config.toml
d_model = 256
experts_per_token = 2
balance_loss = 0.00893
init_std_router = 0.0112
lr_router = 0.000485
norm = "rmsnorm"
norm_eps = 1e-06
optimizer = "adam_variant"
grad_clip = 0.5
Below are experts of layer 3 (counted from 0) of a mixture-of-experts language model. Rows are named router (the router's row for the expert), gate (a neuron's input weights, with its number), up (a neuron's input weights, with its number), down (a neuron's output weights, with its number) and show model dimensions 0-255. Each number is 200 + 40 x the weight over its row's rms, rounded and kept within 0 to 999.
Before each expert's rows: "comes before" lists some tokens at least twice as common just after its tokens as in all text. This comes from a sample of Wikipedia text that the model never trained on. Tokens count by the router's weight.

# expert 0
comes before: "|", "\n", "-", "The", "In", "=="
router,168,156,202,224,126,190,196,196,172,191,178,182,168,195,255,218,174,211,157,163,166,132,200,226,144,180,182,196,177,287,219,201,222,165,210,186,240,222,245,133,157,194,342,221,174,172,294,161,189,202,211,191,163,144,238,182,207,201,160,173,239,206,128,259,216,185,229,221,208,186,220,222,240,162,186,206,230,223,227,134,360,229,168,166,204,157,202,211,193,169,212,136,184,170,227,122,224,229,215,201,247,183,191,152,139,167,198,219,201,138,189,215,281,209,144,252,188,176,164,179,195,201,189,194,226,207,227,234,206,103,177,206,180,184,242,222,230,154,321,278,163,202,107,184,161,197,291,161,208,178,171,179,225,216,205,202,189,198,188,176,308,214,283,221,184,235,231,194,260,134,224,171,222,231,205,254,212,154,240,173,207,136,221,218,129,156,144,168,154,211,210,179,146,127,177,170,245,229,230,247,274,224,198,204,295,222,136,212,210,177,245,150,231,299,229,225,166,221,258,160,206,202,208,155,220,149,185,213,184,230,169,227,214,221,190,211,147,208,218,195,203,136,122,221,168,201,261,241,226,203,212,211,253,140,194,197
gate0,177,180,240,237,256,228,147,167,188,217,191,253,208,136,194,200,180,239,227,210,211,194,117,199,199,240,179,213,189,132,112,191,140,202,218,201,186,246,190,226,198,292,261,172,214,184,155,158,205,210,172,196,161,177,280,256,202,166,162,257,169,213,186,180,207,199,191,186,242,151,266,157,196,194,223,255,214,147,252,188,185,189,199,155,215,213,265,204,246,270,206,222,169,301,208,241,207,160,193,267,184,134,212,198,149,192,251,214,194,238,178,223,143,182,238,219,257,237,178,176,148,201,226,287,140,173,248,176,217,135,192,237,243,199,229,166,203,160,209,187,177,151,232,230,193,114,232,128,162,177,210,204,205,202,256,221,238,203,178,154,200,159,149,202,207,134,144,220,264,192,208,233,88,231,218,228,180,196,270,186,161,172,240,193,263,192,183,211,267,203,193,202,276,256,177,232,258,126,150,218,224,262,174,218,241,197,182,155,201,296,228,196,287,229,276,137,193,143,244,186,221,218,166,251,200,134,157,270,224,280,145,181,179,195,246,237,203,159,82,275,257,215,230,189,167,175,139,203,215,165,189,216,157,273,204,190
up0,168,131,180,172,227,170,230,210,232,230,188,228,225,251,200,160,163,162,239,169,169,197,83,209,137,239,176,252,199,215,189,155,191,138,148,268,216,113,202,196,227,217,189,164,187,194,243,234,169,206,177,151,228,159,152,241,174,227,322,174,220,175,206,199,191,235,275,206,158,219,196,188,235,151,219,199,222,216,212,199,216,195,234,184,218,162,239,136,134,212,159,174,143,238,221,168,215,205,232,184,189,193,141,180,170,203,167,179,99,209,193,227,109,221,207,216,161,167,106,287,174,197,226,262,255,176,175,244,111,172,216,284,249,161,138,205,241,89,198,194,243,242,198,205,187,303,204,211,135,239,175,141,216,209,211,245,212,267,186,150,206,211,186,152,214,237,240,278,152,236,200,209,214,185,191,163,249,207,175,188,179,223,150,217,172,154,228,266,171,213,176,181,229,234,198,216,261,158,91,246,217,175,195,222,257,154,262,151,213,252,219,140,186,139,104,245,206,212,196,169,165,270,153,180,226,221,235,143,170,158,228,173,229,177,180,168,175,197,264,244,251,210,185,124,161,228,208,157,177,256,203,179,229,193,162,244
down0,259,263,191,238,254,190,228,315,196,192,254,221,237,147,244,239,146,203,232,229,201,170,154,125,204,133,279,151,216,250,180,222,122,197,222,236,145,256,207,203,143,206,124,231,243,214,123,237,147,236,146,214,209,242,271,270,185,91,217,228,219,233,228,204,197,186,180,167,266,185,168,199,255,160,162,205,113,173,259,168,200,245,187,152,233,208,224,217,139,152,215,256,200,191,184,213,240,237,247,209,275,197,220,131,193,208,193,117,222,172,222,186,209,198,174,212,204,193,230,181,169,152,194,221,190,125,231,197,171,232,220,200,199,244,210,172,250,207,240,184,198,198,182,263,145,210,203,214,188,272,284,169,202,130,196,210,127,209,234,235,179,181,157,225,253,214,184,165,130,266,182,212,171,107,173,197,194,184,195,208,130,239,212,186,210,207,242,248,270,212,205,223,269,179,203,172,142,141,152,198,251,151,213,239,227,207,150,216,142,242,176,243,209,251,144,209,147,155,188,112,168,235,213,202,157,221,178,128,193,125,189,196,268,231,189,197,177,140,149,251,194,205,228,223,186,208,238,189,107,276,241,185,181,235,247,179
gate1,162,194,247,198,276,242,245,168,290,208,210,247,213,228,235,220,209,215,152,182,151,264,198,188,240,144,166,172,189,197,192,184,131,177,176,154,162,193,211,191,174,219,215,189,143,187,165,175,263,209,189,226,166,202,255,202,194,246,180,182,177,224,185,135,291,181,195,217,240,158,187,134,199,309,237,203,126,193,158,197,218,236,168,202,179,244,198,140,263,279,206,207,218,178,231,250,89,226,190,138,223,105,233,167,150,211,205,152,110,153,212,230,183,176,171,153,155,203,247,210,193,220,199,188,254,251,176,187,189,204,135,190,159,137,245,242,181,204,205,226,196,251,133,216,207,234,205,126,259,225,155,188,230,197,227,197,210,225,131,237,261,177,219,246,262,131,206,235,203,304,209,178,225,193,267,260,188,180,166,241,187,233,158,192,251,203,110,188,100,199,172,153,203,206,241,194,211,325,110,152,157,232,201,179,279,267,216,171,242,180,215,159,217,313,209,258,163,183,195,226,201,169,156,240,179,230,163,229,187,191,178,202,179,176,238,224,160,159,214,173,145,208,198,195,209,198,211,211,253,164,165,258,256,204,176,151
up1,195,164,177,131,155,199,250,161,182,193,168,185,204,137,206,141,160,149,234,253,158,256,213,184,192,193,285,158,212,269,202,190,194,165,210,171,168,199,168,244,248,225,107,232,214,215,119,225,156,257,255,185,177,150,176,262,213,200,239,234,206,190,211,156,241,77,246,199,203,158,226,122,203,240,202,231,130,190,188,163,198,165,196,192,215,208,132,223,164,251,173,106,199,180,259,259,133,190,218,224,171,181,137,171,236,155,187,158,198,157,226,246,177,134,239,193,136,202,160,194,171,223,264,198,163,173,169,206,169,186,183,125,245,229,186,183,190,183,231,157,146,227,220,216,150,224,199,210,217,229,224,259,164,220,104,317,229,216,157,192,184,227,238,248,166,186,214,289,204,202,174,205,212,218,222,199,197,174,142,206,224,107,215,166,311,200,206,157,218,306,219,178,189,141,246,235,167,156,273,221,197,135,187,228,193,146,222,173,214,163,215,155,230,194,223,194,249,129,188,254,210,215,198,161,156,151,236,158,166,185,211,175,172,139,289,182,207,151,191,212,231,216,266,192,222,196,225,177,193,143,134,163,140,255,144,239
down1,235,168,206,188,95,231,267,231,199,241,175,202,238,229,160,234,166,242,161,213,238,155,164,214,165,286,195,228,112,185,194,196,252,251,146,223,220,185,177,200,163,209,314,192,217,152,185,203,211,182,173,195,188,231,182,185,252,213,195,152,251,193,179,150,138,168,174,157,208,168,227,226,185,250,232,154,219,237,196,219,143,259,201,164,221,197,230,264,203,209,276,147,188,247,250,208,195,238,176,187,145,120,245,216,161,182,244,160,189,186,197,270,201,138,200,165,243,249,255,197,210,247,144,244,189,187,264,195,221,218,172,176,190,142,182,268,237,117,187,316,267,167,104,171,158,236,188,142,169,201,228,205,197,183,189,179,213,243,184,175,230,153,156,265,195,199,188,207,188,152,217,194,215,206,191,208,271,196,252,204,212,168,154,114,167,200,237,244,118,202,156,127,188,211,224,163,229,255,159,194,207,190,153,146,230,218,167,117,217,232,242,155,209,286,195,175,158,201,228,235,197,219,152,194,169,263,124,319,169,193,172,177,283,267,205,188,159,149,229,237,191,191,196,233,195,240,209,293,204,174,191,146,270,219,182,146
gate2,216,284,152,200,218,180,145,205,178,234,184,228,143,179,207,275,148,122,140,202,168,145,230,180,191,242,203,205,170,190,197,229,182,240,180,278,221,225,181,258,187,237,195,261,232,251,189,241,184,233,229,155,197,197,197,255,265,219,193,178,171,197,218,254,151,165,221,273,226,223,209,231,208,206,277,176,194,203,193,195,170,291,189,241,167,262,245,194,156,186,268,207,274,245,187,194,193,266,153,180,299,99,192,255,222,249,152,165,120,206,228,226,237,147,241,129,163,191,160,240,266,220,203,251,227,181,264,167,220,174,218,215,285,203,239,275,170,245,121,200,151,182,170,156,220,162,148,201,202,108,203,179,231,171,153,223,267,248,154,183,194,249,174,155,147,236,202,192,189,201,165,216,190,218,170,182,193,172,203,245,181,186,208,225,261,230,188,207,164,160,236,190,197,194,209,203,226,247,219,256,231,310,162,177,271,183,175,162,171,166,216,236,288,145,184,262,239,252,213,318,178,193,197,154,201,166,133,156,194,254,214,204,208,187,211,236,180,163,223,183,219,207,203,98,190,157,171,168,151,122,249,237,169,218,191,250
up2,206,233,239,170,117,219,168,143,209,237,261,165,154,229,218,156,194,144,224,161,198,200,224,249,256,183,241,171,189,238,225,189,207,235,233,234,207,186,180,183,174,121,151,216,233,174,181,127,235,233,172,149,207,176,246,161,219,192,225,217,248,212,298,173,248,242,159,243,188,97,203,168,180,152,163,188,177,183,188,128,193,209,252,194,229,175,280,181,166,198,182,250,161,249,216,192,266,214,276,170,202,222,305,228,172,126,133,226,196,147,223,202,189,153,196,173,213,201,222,215,128,276,228,170,202,85,154,175,223,222,116,202,235,150,234,273,197,243,206,306,235,181,193,154,125,208,173,200,216,207,214,142,282,130,241,185,170,165,148,203,274,185,169,206,195,170,197,151,182,218,239,284,246,182,162,156,164,195,216,222,192,191,222,200,158,258,232,176,212,223,165,193,166,182,202,187,216,206,218,148,213,190,222,191,199,228,260,225,207,223,206,205,146,204,189,237,218,201,219,102,255,170,208,206,130,132,229,268,274,211,91,182,242,284,209,210,221,184,172,206,160,216,154,245,203,246,206,186,248,103,166,210,246,198,160,250
down2,200,166,129,190,252,135,216,156,209,134,248,180,215,155,218,115,178,186,325,300,259,189,179,227,255,147,129,227,218,162,212,233,198,229,205,171,149,146,141,272,257,184,202,195,210,194,281,191,187,176,78,217,175,243,171,176,225,245,196,195,234,182,207,176,258,202,248,172,150,248,142,246,227,192,172,220,172,227,232,234,153,217,267,174,189,216,89,215,241,207,141,160,181,195,258,285,189,222,222,231,240,185,202,139,180,203,190,239,191,250,230,171,243,252,148,232,252,229,167,187,154,133,228,217,150,261,238,221,229,201,211,200,275,176,92,218,205,222,202,157,206,252,183,217,190,195,189,232,228,188,210,262,234,243,248,206,149,217,208,203,235,138,169,234,205,253,153,193,227,219,215,162,247,150,218,253,284,176,243,121,193,271,165,214,155,250,253,230,149,209,250,222,199,211,181,184,197,196,159,163,156,223,202,221,184,160,242,214,105,207,201,136,211,208,262,233,148,211,166,193,229,170,187,138,197,173,189,202,188,220,204,204,111,223,140,221,210,203,217,183,166,249,204,241,192,278,157,184,236,227,133,212,146,228,222,170
gate3,188,210,229,83,225,196,182,239,277,275,163,181,189,163,235,184,260,206,271,217,221,184,267,125,291,124,159,268,192,227,187,187,242,203,196,287,202,163,207,222,248,227,247,207,204,230,203,219,184,164,226,210,215,158,292,130,229,215,200,141,144,226,228,187,219,120,161,165,216,168,146,182,176,217,180,253,177,189,186,145,235,211,179,165,167,177,267,208,234,210,219,215,220,246,255,198,177,243,238,175,281,189,255,228,135,184,219,246,138,187,209,247,183,195,109,202,260,211,159,229,197,188,220,233,181,246,168,161,178,281,217,202,246,178,124,162,233,174,211,157,207,280,175,198,202,219,202,182,155,192,246,156,194,169,128,218,154,204,281,232,214,195,134,208,165,265,234,250,148,205,238,257,168,190,210,194,250,185,229,183,216,205,241,228,155,200,190,215,173,227,256,244,222,190,116,173,144,252,177,201,192,251,252,172,210,196,187,176,201,205,213,154,189,219,246,158,212,235,133,160,186,171,280,208,201,188,202,234,272,244,208,217,129,126,182,185,261,191,244,224,153,230,224,286,159,102,186,268,212,212,207,115,191,146,130,171
up3,203,129,209,178,183,198,194,240,294,192,213,163,127,185,182,233,186,160,164,174,187,250,187,192,159,259,231,165,232,193,203,241,222,269,140,212,98,225,283,205,231,239,189,214,169,164,135,216,196,185,169,183,225,192,270,176,250,177,217,162,215,159,212,245,196,201,181,211,199,226,295,182,222,163,175,155,178,202,183,280,192,139,116,201,175,229,226,114,221,154,198,152,206,162,288,154,124,229,119,243,257,224,153,232,269,180,154,158,225,180,147,205,193,165,238,149,212,299,191,173,220,225,130,263,228,173,198,175,258,204,233,143,290,250,241,211,196,194,208,180,136,136,177,243,269,252,161,196,215,173,238,141,200,150,217,175,236,139,171,113,264,196,165,205,275,217,262,220,220,269,228,199,160,149,192,232,253,181,194,175,221,224,245,237,212,140,120,184,219,233,230,209,173,273,188,148,186,158,182,228,195,217,186,173,278,226,223,196,212,157,180,156,237,243,231,149,180,244,172,257,183,194,208,146,188,218,242,189,189,164,166,228,124,183,177,167,146,252,155,269,163,189,239,257,216,188,205,178,215,171,191,154,218,156,195,149
down3,182,201,160,232,251,150,160,154,178,154,190,241,272,191,186,221,176,165,199,192,148,245,179,211,216,457,229,212,242,204,259,186,191,201,175,165,153,204,251,253,235,179,167,257,114,254,145,133,124,192,220,202,186,173,160,223,295,311,186,196,229,198,274,228,192,159,220,215,211,157,174,200,195,195,172,180,168,200,221,283,205,195,185,209,170,213,185,160,163,147,155,184,191,192,180,231,168,212,178,200,198,210,258,287,232,253,214,145,213,177,270,202,174,263,169,274,212,233,240,214,134,203,151,240,194,320,172,207,211,101,191,173,228,275,141,201,198,220,220,173,231,142,239,170,168,222,198,182,232,212,231,123,235,143,170,186,197,249,201,211,182,173,166,195,308,215,207,199,192,117,207,215,199,199,188,249,164,202,231,201,216,164,205,129,154,130,151,169,238,218,193,121,175,174,193,210,232,208,219,170,211,204,211,210,190,215,198,180,198,248,155,201,240,195,221,260,196,222,174,165,184,129,145,240,213,229,203,222,182,232,161,167,185,268,218,190,188,204,151,233,182,210,203,218,154,174,174,216,226,223,205,189,229,205,226,228